python train.py --d_expert=64 --init_std_router=0.0126 --lr_router=0.000542 --steps=7227
Below are experts of layer 6 (counted from 0) of a mixture-of-experts language model. Rows are named router (the router's row for the expert), down (a neuron's output weights, with its number) and show model dimensions 0-95. Each number is 128 + 24 x the weight over its row's rms, rounded and kept within 0 to 255. Numbers have three digits each.
After each expert's rows: a language model's description of what the expert responds to. This comes from a sample of Wikipedia text that the model never trained on.

# expert 7
router:158108087075099128139104140131123098166149118144131106144124121162113150156090133147120099155139089098128118173089119153108164116178120137173095155093137110133156161127102147118162103123094119159109101138112165152079126114114139112125161122116137154154124129097142103130157161102131125120
down0:121135159106143175073136099100111125143142149166117095107126154116126107121166157142153089153125113114155129129132146148101077136144140106120168162157138171093079123128153112161135163173110153121113155125147093098131131112103118095143128113165138117128153105146106142137138087177121128139
down1:111163121139137169104114091135129090122102117176129123107112111136115112121098125130128139134146118097118135155097159147108101096148181097122148156150131149098111127110126101118110105149117157174134163096151145123177170146134102124121130125092182051090128132132132136130157133156133101140
down2:100130182143129133144204163121133127130128114144131104117139124090098130121118177112106094140117085102085120147145124144163087142091145129135162129135102128128124147100185105142157129127170159102088139133151151157110130151114133145120107113147118091130179121123126095101121163120118154135
down3:129153071125147116155102133123113086141138149137097131131133100123124102116136080105147102138139099092099152150107155095069077130120138156131139135116113152157115117128119139148165116107115144123131168160094105153137165140143117111097099148148148123108132119143110103125188140154125109197
down4:139136106139161155105109137119125139098173098130141092122119101133124129160099164135090108127110148139144124159155114156164145174137119091128098103108105145109134141116178118127109162107139098129187134144132169091101099137108149130097104126135176127149176125114135140151078158147105144094
Description: Head nouns closing names of schools, places and roads after at, in or the, such as College, River, Road, Park.

# expert 39
router:162113122139177121121150137140104109087101121077130145161105119137133155099135129110122144172136102104147113116098163122162099139085095155079122096171129092127144122112158109141099106126173173142133137142099161129147165146130111155101094118134149153136141134118154132145103087107099154142
down1:096130112119118136132090099135126124163118131200173134132120100115134066095148146127099136106088120132108155116144134110099115122133134115143113158148083146121115104094124160118173160137167119097154110104127103138125166114111121109137112113125126125125125116113150065158106136184162137162
down2:175131133129109107153153137138119123150115101119118103108137103142114148100100129166088162188175119132123090134153168128121165093157154099128097148101144144147125113120158115123116084127104114172132139098142154130156113130135126104102152091104102137105081174153140114098113105159103144146
down3:114136146131156094136094111129144092127139162131078147124109079119141118147080100127103125119166097135091150134142148133113141145157166194151142136132108096120129136139096081118127141104087124138113136123120095092079096103097161161127138156151094137147127114120121161135122162131149121164
down4:081153180117184117117088143092148136149128075144132144125171134129135094082136147149149128114130114117103143125114144133094132105125154158097124118135142148138096147135133119156127162098142090134128134134142100143164125126146150137159173120072128104100119145106148097186115098129152107104
down5:150117116088114136146147141145123133129078127123130118121143144090149085150107126099150147141115125156125151128208126128151154108143130117143094144134130146133157113170121140092106097153106086157105128075148151084160093157157151129107139135098099110142134186135133147109109129156098148139
Description: Numbers, dates and short codes in sports and data tables, like player positions FW, MF, GK, race positions, Win/Loss, minor-planet listings.

# expert 10
router:160109145110099156123138093093108140122152105146127098163071128125157128114117159144146119141131174158111136107134093181141136143150142147135130112108123121129158176158123151140112148135120094104151110097145106110149166106160147164151093173166135079133078150099148131111133105140148113122
down0:093100145147146145104145138120128124156124141126112140143092143113114151167107132142097117131134110122108136146117116128133091094104094102141143154110119177090112143162140126087106121140167113169122102179151193124108117143120125097131078073112139124085149106138146137165136099134175106119
down1:137084125096127116089150148115142152127129142149075128148089198108145134115141152128116136159127134099101117126121114134152095113082090112119112129131114112124146116136099133186136092129157123125123119104102141111093068136128130141156090090150159111132079129098121142144100133117166110095
down2:145159125104174112111124121111102108137160181160144133141140116138162095113103145144128127081158120098156154103147128143146138132135114133084113119157151121115124119140109123107131100149082115102128148110134148087106093093133107136145146110166153057116135118143165093118138157098164116179
down3:171161143108180153109107125135106104112145165115099113130137116125119176137110141191179144096153155124097164100123119138097109085152143163100166120150133142123128175106129142137110114080124129113146138148143147147138149139149113137123130117130126142172187161120143109126128104157145115101
down4:138120088134116127148147157123114133142085143131126107150096094120151116173132108142165114169149100130178135110148127106135101116122135083118143117111162109134138120096137142104106117128134113137066146083113083086106119085150147103148151108107143106139124150109113175169169128132148127178
Description: Commas and conjunctions between items in occupation or instrument lists, plus category adjectives like agricultural, jazz, digital, industrial.

# expert 37
router:120089114133114132164119104120174089094140109142134114095116086169151146155150142111107159103141173133127162147134140135090149150151103172133158170152124147137110099091088126100153139117159170109131151090151124153106135153116130144126137143094124112142119109165124135115136155101071142150
down0:165149120127155148159129166153099132100141150125113120140132180110126124086113095126133129136152080113110121109133150125180100108129149115106084122142131083148144116167143073138128135131084134166112139169094109117148136109118119068127173114143148126172120133123101137085143145136141124161
down1:092078171099078148080112158088156113100135160150142123109189159098134131141153161102110109125114158119135138147127139115112146112096148104150142142152104140106108108126139172121140136126146149113131099153132121104129119132123108134147110139101129109153130146162131147157143171136128097053
down2:181132134100177122103164133126132127105113164058125143126123159117103113151118107103129128148139141100105149144152130142138114116164134120145107137120148103137164115118137142117109153126140117168168131152121184090134144159127122142107109122138124080144142110124110180156143144120114165051
down3:128143155145146117105125146138130141148139167155162128161119161083121101077120087129155129164169098127133129117100135089173109129156132115142125121116104084127160133180084104157152115116096126153138131146097135098170123114087108139138128125176175143146152160136129109151149131116144119156
down4:085128148167132142129151139120137151146128109149152119087122084122151121147155143133127160134102160090107146114144125125102144140109121103115186147155121124130138123124122138138142142088169159118108140160137150168100082154113142166079067116105125091138167114139139096107102125142110128072
Description: Space, opening bracket or dash placed just before a year or year range, as in King, Daniel (2002), (born 1998), 1870–1952.

# expert 29
router:129138153112156112170147081135155165164103124107143124170127096133092120141111153119094127109111140150085155113153113165120135163089170188111131145115114136106101136132150137122142090094124111100092128124128127111133084139126172095131140159099133099143101131118125139084133107154157088125
down0:091135178159090124136154139113120180120138077169131109096123108135111126133130122138148152172095172113151079104133135148154131108141145084119123131113124109149162157119134149129077128109128094146104138128162141176134115121152120137150112140144110147143092136077151118123129112091121129075
down1:134165110143142171139093083151129172141133130129131133050168123128136111133123104117107182169092122110119149095133086132100139144082109125135145171151105137134124107122148152137153133112129135111134088112172093148131124171138104125170137127127125153144085135142140119134171139131109132158
down2:169126149129122104145156106151092121157153152073100149110127149109118132101074155124154133135066108119171111131131118144073133130124130129116092117133149107132158160116106122106150163122115133156141129098159121168096148103094150063104142126130139118115125131133104145143131120116096110181
down3:134134109120141112167126139133163129111160093107115158163108132160132133142127121135088101105093143115127130139144134093090103150087149108165102137159133125169165134123113166110130090100116072117126121101115143098140152133135121126138124138157170169116117151092190157095114155128169114161
down4:133116103121094112069155140119143153135096137097090107096156154124155119150141132118122104135126093112137106127151128122168155142128138126113126154126125140123116122104163156140137157120136140154141132108107132117129158147101107110137088119166103084113146122139121152103111132112123106250
Description: Commas ending an introductory phrase or clause, plus concessive conjunctions, such as "However,", "In 1899,", although, while, but.

# expert 47
router:131134120099091099139098144134173108112123138138152124143148111095142108119121117156109093110142128140111131114108142133152102103122121151169099165130096168085175155110121122088100120129142110122152138094157145147124093182123144087156107127121112145085141148167100088157152175110155158118
down0:115175125151120129098114157165137124127111124108173156192126115143125125139086177089121148111152124138129121091104131120162123136120115146133089121140192146077167132175121152154097113156110111135146150127116094111159131123136154146096111125138150140077153143134132144099102144099145144133
down1:158125107139099152144138144181140146167136133144114128164119127099166138121116126110168167186187145135189133132153144146133141128139133140129131109116142133099128134149113104159136121125141099133155125164095122168148174108150086169099146091151131139120081147166125090122118124112118133154
down2:123165127132136128138120156135121135152133110114156141095129150134175155185136112106111094139105125127175154166088132110101110128120118082080098119109148106139083154134123137123161111140118142083102136135154142136143175126153138139151126163082113067138122137124152167113099116085118106142
down3:155133133120096104131173097134143125074140128126162140157125170126115079114100127171142103095156136172117123133121167115108116134140135156152135125111135139142118164129119075125088130127169120129151125073118111095174109138156150154161121147101136172151131148156168114119163125161144118137
down4:104051162104104105103141140090147157149136154167161120096149150110142075137117128137115101133152120152125123122114148149144123127126098137125117148139086146144130095141132156130120114162107134093145132112166092104132124148103124093143183150177108143165129160152155125179136147129133126105
Description: Tokens inside parentheses just before the closing bracket: last digits of years, alternate names, taxon authors, such as (2005), (Linnaeus), Qurna.

# expert 26
router:129090128110112151129126108079119146167176112139111111156113161112139157119122135145129107127131113173164125126150096128139139167145150097160113120135129087120101154138131097117171143113123103156126117111109168070103083108119159114156123137141111187170140113148145160143124151101092098133
down0:089141140131146119079163160104121146103159107095103119096145152127111113114163159152104110101130126165110111162124126104129111089131128139153200115092149140103141118098183110114118140116153129154099161129096166167128108145102084139135106146125119090152138140160109115109100139127120114110
down1:147153116128109144182067126175118167112103095143094106105139100120111130159069097121136136168152133105140155134098124116086142084116127157108120124104158138120126112133099123133132125115138100157103128149154089129159131121151133104164124148184123142125109124126120166112138128153089107169
down2:116141100126145111101095146158099109145146102106150129099091123130164115090107097136109099130121133146126109175134107105151091126107122109151140143164091144130076143129162111129143121147129154118165143129102109093158151127100148114118105175157132172091133147100083136157141149090173096111
down3:147085106091156094111088159135134110135151111113110174122120127095142137125105110134127138079114149144114097122130154152129132156122125137122135088129167135115098120152153125164104092150100153121144106138179214092124152104145103135111144132138118090097168105141111127122129103103110116099
down4:122102170125121112067113136124120119105161135106124156147128170129158154137111178124121127157111145097125133096067099157111154153115123109122115090080113130145165122095113133105153124101129116126140180167139130119114130153115113127113168099118155180118101099113100122118113132116147138074
Description: Abstract and geographic nouns ending a noun phrase after the, a or its, such as area, north, coast, history, manner, ways.

# expert 32
router:149137117156112099153094131115153103085129168114164162097161119101136131143124109133113115125092154148082117103069124110128082092098101114140122106176134124115160135142149152109099133094118135103142154092147134090152129134135142149160142116077143130100141117171115087137145159119108145129
down0:129132113121143144076157126111148208147152155072130140180152141184127155139115118143116119091125096138163098147119112135129140142140140130117140108113105145148154156122082132141132096146112082138128097160139129121128132098100119124157131143164096125168134112096152159146090115153117150136
down1:124108162084141103149124133143119144090177164133151130135109091174119096118075110128127154126142164106140148156113138158108127167129125156123117102118145127153120108142119079099093110102145103171107115074118127139102144097151162119127138113148138147142186138146114114126172164125123118099
down2:165110124146097175119162126136111143141150191124137132131141105136144133178116122129119123173110116116166094161149144111102141135130092124136120115115148121169092108136100151140099117181076115118101094127103103124117153147146076151108095146139153141157103137121136127162133123147152152076
down3:131132084114102093124118101136188113101084125145158098093106140118151126153104099107091110147107114079153132149138131100104182099108155151134131155179145119096115112161123133117144126104170153140138158116122116095169164130115140153154152138127111136105142137136138093163115119109112156106
down4:063183138125152136151113099105095134141095141110097180134150082123155159136142138099152122128113140117154162140154128132123101145137145123148073141171141109177109139115096128132122127127116104132131122131141125089118170120092093139155099143174137115131151146151134157143121152114100118175
Description: Opening parentheses before chart sources or codes, e.g. (Billboard), (OCC), tokens right after an opening parenthesis, and byte pieces of Greek, Cyrillic, Hebrew, Japanese text.

# expert 13
router:148105129095141135116157118202123163109125144128130111145092115171108105155144139073149127089096123127129139122129168102114144165097112133157144130157104129164155163127152097143130159088139148111086108099144118158092111139103103100130146175100097137107157135127120115137129107106115147156
down0:151124137126137103092141148098136137164123152074126091079131104101137139138097135105124126130140118124115111122178109124066106109155146073152140112144128102136138173133137154152163177133123087093115123116123131120130095082161164105130124117095134097105103138144097111155111131099149136158
down1:173110101126125143145147138127157111121091124140087136118145147119109156153110153067106133135154159143141113134091130154152127139123131121096147127094084117138114118092126143129140124146133131153120156120082123114152136166120162140109121104148128125113130086150114105142115123100084117020
down2:123147117142131121136143095164153109140149115121140120132139144114135123118119136109190125122133126137104126123138125102141137121168120093140127111172180154098137136144138081090097119072139101101118170161098128113130179156090112119146099107129124143098140138126122097108132123118138135226
down3:101099168070153143124131128151142162117133148156143148141158175111091137101137137131134124092171141152088137118113099122178142143126135136109134114139132169135111158101131138100125106099133155123090114127129122084125144132115142153135090173141052126102102148115141085140129135087107117110
down4:092095170160137098134094150109146118144173133099125173124086125104129140120090155161105164113115112176122136089136120130147166136135140114125133152146105123161122157141099116109145141150127092111124137187092093098116113161128151139087118148112094142145116153139116115144096111138126144074
Description: Month names and dash or number tokens inside dates and date ranges, such as May 6, 10 to 13 August, July 13 – July 27.

# expert 54
router:098125128120103112137124138117104131132088103154149148138148104124164139083136097169132112130131111127114100111120112103139112121134105145163077145104088149150168171116146133174114160143153087117161096149099109165119118123094102115086120116132166118159107095115135119160109120108142132059
down0:124135129163138112135142106103148087102105045144080122117144146147135134157134133111106121128124118125098162154127116131098124112160105108132101151108168108146108154108107099123083117120083120138148137121091155135112119101165133159134097155108102064110122117171149099117166106137109126105
down1:118115137118070148149066177146122135119120131172088108079128146151127120165178115147142130141136137113115075133091140109132148126145138137170141133114128138143138178119095134084109157148127116115136101130136079110131119098142149108151152148125125111163129154144167118131174137128168105134
down2:160155127158132143158142141186118127146092181135130114124098092128153127123120109129133150137166182112122128118094105166121079113092132126113145159118141137097102134128123141113091154113151139110128148097104130111154145107129150109132152152147094167108101114133144116114103115147115104215
down3:180081058156141099179168123135118107134099121102161170134092091121104175092121086119126166128128107142099107105141120133110104138113118112154128108125099118160179133120154124135165119139133088130113097148126150127108117144094118114127117141126121113142167120120100114126142135094107138110
down4:113111097153116123134089068140122115136097180129134130089164103199101132179115160133144131140136123133149115140130178129118126144129132141158111090128158128159103163127131128107151131176113121160096109094098099098095138092131132129119112141128111128140140102145115159157171139087133120133
Description: Capitalized title and rank words opening a name or office, such as Vice, Lieutenant, Assistant, Viscount, plus coordinate marks.

# expert 60
router:097171114126142116160133139141088180134126111139134107158106146148090121083098112137149123084129093166119090140129080133170161140133119146154163148140107103129119131102160129128111157150122131113155099127118108129165085146104142087129112084133143108095109106163141104135158094106117096104
down0:130114125081114155116097153130137136125154155076118125141154137107122145101134132133098066100126155133134135127127127136115153098159136080121163095117123123133082137128121138127113147102178122135149115160096128161119103146082124108134121131099062150129145104090097175124126149120151116187
down1:142106089126091128102157120125148087122145163121147145084109156134144105129162099095145146137149114084121143124136146158082147146103151134110096136143125152093131178094162108115154109126139137102145115118161121122142144117157130151122146162095176103163115142100116124122162121149165093185
down2:132143108172181138148112173111118157158136122120127131116113126161128120117135126126106118108139112123121143083114111141166087056137078178136129175106148114142087104121093115126105109102089185134104176127133121107127125159087134111123144150151133122130116160145160136098148140131123122119
down3:103138098125074079127164148113133119167119083154167146123117163087114091125135090145157135168117152139112137136120132158137108146139128114132125141145150115128124150132124109109137122104126141111115090116111122107154127111144160110122132168069135119115095143169084135134125135178110136050
down4:130112147131132132103115148089151125146158093109126113145170118146106096126128136128079142093106082141090120132115089108155112104138133106137124132092125160122116097140089147143077113115125134148109139127151097084131120149134134159162169135140141137122126082119177137117120119137163119042
Description: Linking verbs and "as" in descriptive prose, such as as follows, as a, considered, become, provide, may be.

# expert 27
router:164132074114104129117116174141128111142133158111135102100162102108093122125127124125109123130134154094156106148115154109080135081169158134119096152108125143149138142103089192145114110103096132112113106147154184153094164146143121106132163119160124139128136167133116147090100113121120111139
down0:079172160106121130124138126145116125080155145102104102160142176078126100109163186146128139103127101135126123116125138149176153147124092128076135136165146142097122099141158132138125150111158135137157157134132151117107121136130147102145118107152165181078143123139120153099112139155128126143
down1:131150126125081147130149137089134174124153089163161097094133149143161111105133135162137133111128090109164135155125149096148129119100157097132117137106104171123057099130111143132107134105149182109127168129147128119107116120140148160150115101168102161136137123168135090161106123145139133139
down2:162186104118117133121078131140133163158074167133126101172115098187123123131157134086152137131172119089145121133124092136137091113135132103122126120144118104135117147109119136146129088141120117118127124121121112168127143110092076104135127123165165097174146131095127117154137128144143162097
down3:142071146116105149127127137170130145108145096141128106134124137105122108171115167145146141132110138115106124104170116120134140076119075122117106123145131124122150116151103115125077101093109064145123126157073144095087152166113127162104121108112142165151109132159155106096128128102125146113
down4:118102112149092156181079122150108110117103113128113150136072142180120116113118152126127164142111095143136081087157104147142137123130100127147151123179136154133137138132099115152159117132163150174116097146139134161130123143149134087126107156087116132150123078131123092134091146136095130145
Description: Mid-name fragments of Western personal and team names, often after Mc, Mac or a first name, like Whit, Cow, Rab, ley.

# expert 43
router:179138132146130095133128125128155135116147115110098155096121134112130143152113109119159174113123130102120144097136126191113169134098152091114133103177132116145125136136124129080149170148157157187169143143104162104154169117114106158141114113111124123144164123101126104134133120092116155175
down1:150088123120113141126120114149098108108100136146129162097081088163108110157127141163147105126149129121126109100149112082081159131115164133155112157125116126132092105131132088109084139118070142122137091136168135138144124100076138124122104122147169110105128071141143119136141127125175114144
down2:099147150124138142127143182118077102151154128152132066143124148122106138121152198131092151133092074146158099130135100115161111127137127135132137139088135152111110120110131167170131087146169149110145128122117114160122104138153155131133087137135107163073128127108122119135120124091137146123
down3:094133096151118080141093125153125128158102144187154131137071110096157127132129110134144148132101116113122113143147169114133107125088098070132121120130050142170104112096133142118118131123104143126137117123160120096122117139117136106107147137129111134131101188147127093139111123146171100115
down4:139151162123122110111123100093156094158159114114134123139148150081172155136141171137130095113120153148157116171131129136172108163172135140099144146134090132129165176140102175151184126152146158122124125113130135110132156129161137152172154097132123102116077140132138139141136121127099150120
down5:111143135121118113127144154105121129135118139131129135074100162130155115132120115141109075089114115151076119138125117079117123150109160103119127112050144155104113158163139149113089136172123133111139115148088119101117130120140133121119088169075103133132079093128120106112112126122172153125
Description: Digits, degree and minute signs, spaces and brackets inside coordinates, percentages and statistics, such as 8°42′18, 57.485668°N, 37.32%.

# expert 50
router:104127106134148128148119122104092117123082115142142111139143105099153116083153086171131118137124094115104129127137103102148128115105122121181089108109109147151167177145151111187122155147137110099148112156101127163119118129098095130095106124116137132171136101128133099157120138103127119056
down0:148124105160091119144124132157157144140095111103136150081121114116133168122161132140114109158135169091134144113110138135095140092102099126161122126108128096165157124095133097071138132113145095132111127086113124122103111097133115144092135123114129086137111108119111134133128138145109087219
down1:117129145063157156110130098097129124064147127117123153119138154072165088121119162104102109095094120100101140143109115135147108101140138142109111103118108079173165125154137114122153172141139130149162094134144144127087129119160111147111144131087156097122131121152130101150145136145115142136
down2:113172148116155088101102139109158150113148105141097095139157150088120112140138149142091134117128150144110137163078135165151104143129119105139171119135147105104123159148111115118080135135085152105150168143153129140168138152147151118141115140143122093115145105149120144149133090162091173082
down3:170111125106097088122125128159180118183124119136147108135096073136157141129116099131137114158138103158168149142150116124092168113110137165136128125151136129123076099115158096134102125138126152129099106074150121096140139055113125125160134141125088108141144141129093117138129139120103117140
down4:114121138105118182143135090133120117093084162112095150132129104096149117109150087110106082104105203099128123109147131156126139117134144103149124117076136153126117094161110142146159101144133144138133184182115117161152145144174167121130112118131128142119122122098119148111121123113112117149
Description: Spaces and digits in dates, times and running lengths (January 16, 2:36), year prefixes like 201, and TV words such as Episode, NBC.

# expert 63
router:151175106149132139071183113123118157130163155150110151119124125117140136138121164122103118127103126130133144188077149123143098106158131179148089132109147161145128141170130137112136117084154157146131135134138168159103137153152149118135098112137097097141096144155147097120113168121148155112
down0:156192124144137085064122126107113123117113100125129133110153103167159109098128109177129152108127112111140159114118117099105092133147113137136138128119143089140117092138128089096099086134138096149115120153158136126127170130146115113146117112181147109124137152157145081077156147107134128103
down1:125097116073148156159155096122141107179102154144125136139103136153099123095132096138155142113133142115140116138099138128105123111121105116139108135130137138104162179161137171110100102098110096133100190145105145124139104126149110116124141149089117080144113131085149143185147146118175127120
down2:131084142128117112091105153140137130104181137134128106129165186114082117124156190165121118134145073153113155121119150133111116118106109149158150120102148132142087115086124117168119114131141154121132097102140105096134145122152138150145119161157139089162132126145133129127119168112126155073
down3:144074097096109155130115147106127133128101149132120093136139135147122148087130131110167107088147152101097113129144136101150142122124168106123117130098163102121150116099117107155155150133111131117151110162124159070149128090114107163127157114088142123178099124092112118111139112185132115181
down4:148131111126161105149144125129138116113128108083089140170153110137098127107127134134097107147094092122127134166133098137173148099135154148200153131114127076173138140131152113144116129116134136183131163169106132154105126177102123140117109139143122102152115090151115139105107165125124161094
Description: Words inside quoted song, album and play titles, like You, Love, The, Don't, Again, often right after an opening quote.

# expert 24
router:104112091110143121128136165158142160133127107123142108183104151115110124129126099104159146091116107169128103123107117142118121155092092151156137098119165081153094093121071101132137134118156118124129140103161147130106119136108181111117148150114107162134090109139098121162126120162176101146
down1:128183091141140119111089122127137116146135135144150139143119152137141118112120138132124138132101166169146082133085098115116097172134144126136136146133130121132101151171123089117099104128118114116134128104141107127069134142146164144084154112170114143150104087160139095118119139112122188062
down2:137130071084159124161130081128128137118126157098141140157090130126136172123105095114123123126157092100125168146140121111104159155152137112121093143145101159137169140134124111128176141124089163115123110154147177129158150132131156159163192153125134135140095114121104120115114138153110115159
down3:133138173127156146153149152105087122151103120134100147152152153108133126102126101141077138127141164097103148125143125117166139115113175121142141078177146122120125118124149136100184145146160112123156150173138135116131163124143126101126122157136137156128137187131157117183161166134099118147
down4:086105180115114125136145141136121125136151156112111146168105136078160160131158114129114121126128115134164158163122117095156167130125092077148155060160119124156124175175104141112112101131165114112133090095112125104140162119114120113121138149111140153146129120150169103129116159128113147138
down5:156121154119140129163113114160119112086118145108101093149104126123149117127070125125125132114169148163114120155137128120143148093135131122153141130164105105172119093085143106133125143145122120135103156123122136148131127116167114114135084135171107081135179181166144095119174150152120136077
Description: Participles and prepositions after was or is in opening descriptions, such as founded, located, released, known as.

# expert 25
router:145127175105089152095093108131130138132149130145143125113118136124144101160164131149136140139110146146150113136136162119141121111161109111071168167196138142118117153140100095085088164140116116126106164141131090139114145106115156140148131151184132133169113142138097118116128140128150109185
down0:125124158104104114095131102107078115133172135102160150171169098113183107152104121173120162130145131112142100104119135153088099129164126174118105114109103121108110144110142139132145103142096118086140137142088132160122124134149117106129165146130131158131132136181165115143147123118127139072
down1:119130094087119134107113157109086133116100092140128115110148126130127155099120099157137114120108119128113099126129161184091128102105171075143174125169087111187126121144128092126159134158106145133145125137148101111132136111120078097122098140155110147128117151110115104112142161128173098149
down2:105130150124140121101144153119059147120123115106137112104099128091128127148157121153114144104137097122086087096161160096168131152134166116123168082116174148125143135134125159143149110195157181108106105152155128118125115138132145130110093140129109120130153134171109110156111135150157123127
down3:095095164117093111099161132136150093153125128163156132095132139159163121115118185116125116129115155169123112119113140100088179159139126140124083129102100122105140144113138106155145108154168125119147062121123131119107099171153137132082103133130118124124125167118144099129163124140102132087
down4:145073124114087115124147148125127137123131145081141159147150148146134144139131123111134165120103101150131141097138098142108133137093154102144166130161092097148122120123139149163121142166180140141155110134168161161149138132126132141099053109153172177122120097112123146132086138113132160118
Description: Heading markers, line breaks and heading or infobox label words, such as ==, ===, History, Personal life, Species, Youth career.

# expert 61
router:104096122104117114132116150077124131164087085146165148118146108140165128063137119147116114106108107105100100135136108091118135124150133096162083119106081148140152148115141122181138154117129103121139091155108099170135128105100124115091129142138154125135108115122122128138143129090137096072
down0:154133131126119080121105135138153122117128145148089148136126116120139120157119147128132121135128116138134128138165135117118130061145103102156076147133146117142115146133138085117076160088054075135117103115106147136139136154135127152120103144146108094103122142124122089164103130109151167060
down1:180087092126138086119187112133163121109145086100160136161157146081118136116133131130140126120117095089135115169112121148108124114149134132107111110081116102145127098129154135114127096111107154148161137159140139173105141140100146165144138132141171117135157136075138090166138148129129139114
down2:128131138148111146141056094152139149155137081161109126088094098171111154115151087142141119118127142123165106169125106085152170126131135142170132127148150124166087150105153095156113146112136134101104132139113095107141108087144136117138162146153119124127118115145140116136145088157155122091
down3:146121150124170116150160179126173118092070175083106134145093131115153135126140130133155084143132138093113128089148166124118110107157127123125114138155129138111121142103155101116128145135142090094147097114095119174127125113147161126117108111126156123135151133103175111107130116124090141190
down4:146141141152146104120136135133137102153104143142122105124112119111093088085094127083139135143091125099175165117122155069117125148136123176153142154132133126110140110125085131096110117178123138095078155175177121132149112127109123109112166106146124122102138112148143142089138100120101128173
Description: First pieces of proper nouns and words mid-sentence, often after of or in, such as Am-str-ad, Christ, Santa, Public, Earl.

# expert 46
router:155128156125141130144154129142151129159191140170122116148148166079154087093081147149124115116120127130126103101141105099150168171155163116117116149125146095112133111161102128076130113140108112174164147115152150078150153134150119173161139148132128132101134145139121154136116118126154108132
down0:136138128115142148130115079110122144140164117146116138079076106121118147158119096140148162148069109124129155141130128127095145085122157136100129125131112162115161133093088127117139139061093155128145137152173151151133133118153141180126130141103148149138111134109104129143114113170105149075
down1:116140127138162170178134142134121110095117089104131126134062162144082140149140092131136170143152120144128139113135100162137139147123105151145103201098123138130117108161113141149110101155110159137110120173084105106113110120147096147116108127126121133160110121126119145094126126105150151072
down2:133151104107101123144141140121132149125154160154153110125144113150147110110118126126098080104125158110102131100155105070153093168139135131146128088152140121113111150143092121125158133124107106167162139095149087132074170120126112151143155135125132146115144174151125142084112115119138104056
down3:090152081135134123092147151080117131146163137110094127081121143123147169136108152154099113146138110138120150105118111113125131132101125161123110142092114124148108113140135111166112130131174155145195141140092126149133093136127143187130142128131127130143085114119126112153150144114111046115
down4:086139183106093109112153182134149156126156172092129178133149128113149093108121152111127119112115152193107123114108129131167102147098090147111158131118098118121123125128129177130122118212120150118143136137121128116120169117127135133122116132140103136139133113164131082143136142114122106112
Description: Word pieces and function words in species and pathology text, like of in is a species of, moth, beetle, brown.

# expert 0
router:097138142130119130155137133084116128135089112132129151148130115130159092074160105138133099110126099115106111115123094103168133126114114118170102118113107144168139161117140103197145142156125085083156102143091087132116110114096102127107114110114161124151141112126130099158121126102134117063
down0:109113161105105107146111162109100088118098058173093168124134120102128140098167148110165102096126095087159114106129118157121149127116135151141133123172095163116140104113129156124119118144159149103129181127135088114121135105125124116129115129102137135171129151138115103128145147093151152088
down1:126149086094114127140095117143124103155112160172121154143114107103104127102161098114144070155142176184128116129135133142101094123137119121114135118138090152156106130084138119133141116128135106154088062124096152170125157151119115137091129136186136116122138124122124135169121091153141127119
down2:096150103181154106131163080131138122137138106048110144150142081132128174168109123113118137132104118130106132149154096141104145121154103107112142143145112091082147120124148100114096128110095102148115120147134103124116084120134103144111124166160102082120124134134104120128132149079130156131
down3:097111122116134135153144104120142139075151074167110132152166110128137108136156146116107134140110133094119116129115150095135114168166135093153104106123142133166140139164124148109158095129110111070149147127115134115117124087126120128148109106086163155109171128110122142149096190138114130183
down4:162145100135111103164159082153130116163140133139105132152092099150121174136092070103164149104157118118170112147178110136154119101124110137155122140104103115096113113102142113090134125059133158122091126108155135121136139106131120105128103100134128078145129113146094128134150127137097139129
Description: Connective and relational words in explanatory prose, especially "such" before "as", plus of, that, due, whether, requires.

# expert 55
router:103115172091152137149107111129158161156126096145131124095129108104161104107138131092114115110125082107132113095093149074164139151153122092135102146100136124093122110145145114089104119157145113132151105145135114172120145121121147117120124142176154111085144105181103115152164159152138106108
down0:098129121133161126130111108112145148114163133123145151084117147121175131122108125166120126111129114139124142133098107114146138117180129098118125141142139113124112124131079131077135116145117096147132149125172057083100115057116181152148104121109108139173111154111141114113106150087121152138
down1:164149096122121177124141140135143133127112122127097144177094152136096161148116113165143181113103092097158080109166145112178144150127093159182126109136140126153155129113107137141137123080139151100157123150111112132153105106119144142111126097129131121163102130117163102102133087125131131160
down2:133190143103147128112131081114148121148131183113120141139099108109082130128098124103102128123134146127168126153127114126178100128120134152130126123115082148090102101127072117121156106105139183117120124169141155143110133148106130111123103124142125134106138092123133098141072112177098162111
down3:127191148129127120133146106161136147118150156124118087143143108116115121154129125112162137122145142146144147134116179136168119145129121112100133125054137148055119138149101128108142147104139101098127148150105135117147123144128118126089125151094113166121079091166152108133126154178154120090
down4:140150138083140115094111169137117131140113143114157108120096119117118126124110149142159151141138130129128095141136161121131101137062100103126107115127107113137085096156103132080126143135199153142156120122172139096129150120097149112082134142173128122167082134087121137135144096098127139158
Description: Second or early pieces of a name or word at article or line start, often genus names, such as Am-et-acyna, P-oc-rí, H-ol-cus.

# expert 21
router:099154115138109108129149158122137125093094119110179143114114184161063133139128158103146143116132154130128095116142118121135144130109125154165134099119127145128147117117105123157122105167067124113107120126174138112130150140122154103102122122112157159092117125133071092124086071129161126143
down1:121131105112114113110107150118140181128138098161134115158109104098143132173128144085119110141163142110097134153145106101142133148153147115120136116110128108144169172154107179116176164111138113128147171174112087108123161146108113147083121094100127105132119152099124116165159142122114174130
down2:107112103100092128096121144148095125142136093120140157121149149115155117115116129099103146106106098132142146151128179145158101112133109124168120127148138129140112132093121134092158191122105174117126082119128145171139153113126113128175154130088157184106139148115114121147114133112136153195
down3:155106127149140090159124080155127122154137189109111108146125111137130156138126123125088091163128083108154166124122141149094147131146144136076132157102151134118149098110107078105139112147133143144068164160111127124134151135149120139152118073164138114128116106141127130091111149153153149103
down4:116140112160150091100115108145108157115117149135093126155116134118113178143126114130141119144140151151186146132130122123135112096118119164137129138144152145125119110103123083092125111154160175148104150148128126107137112164093121115152137167130144136139125130111160149174138149099138111233
down5:149127103125117139172110137124149120109122104106119105111166124101155134105179115100105139125122103119160126146156120129133122170126147130113111134095130122129106166127145128131157142125188135149141128176148150094082084097104108120151133148127087123138166167125121146125131153105067135201
Description: Verbs and prepositions in sports and political biographies after he or a comma, like won, defeating, joined, scored, for, under.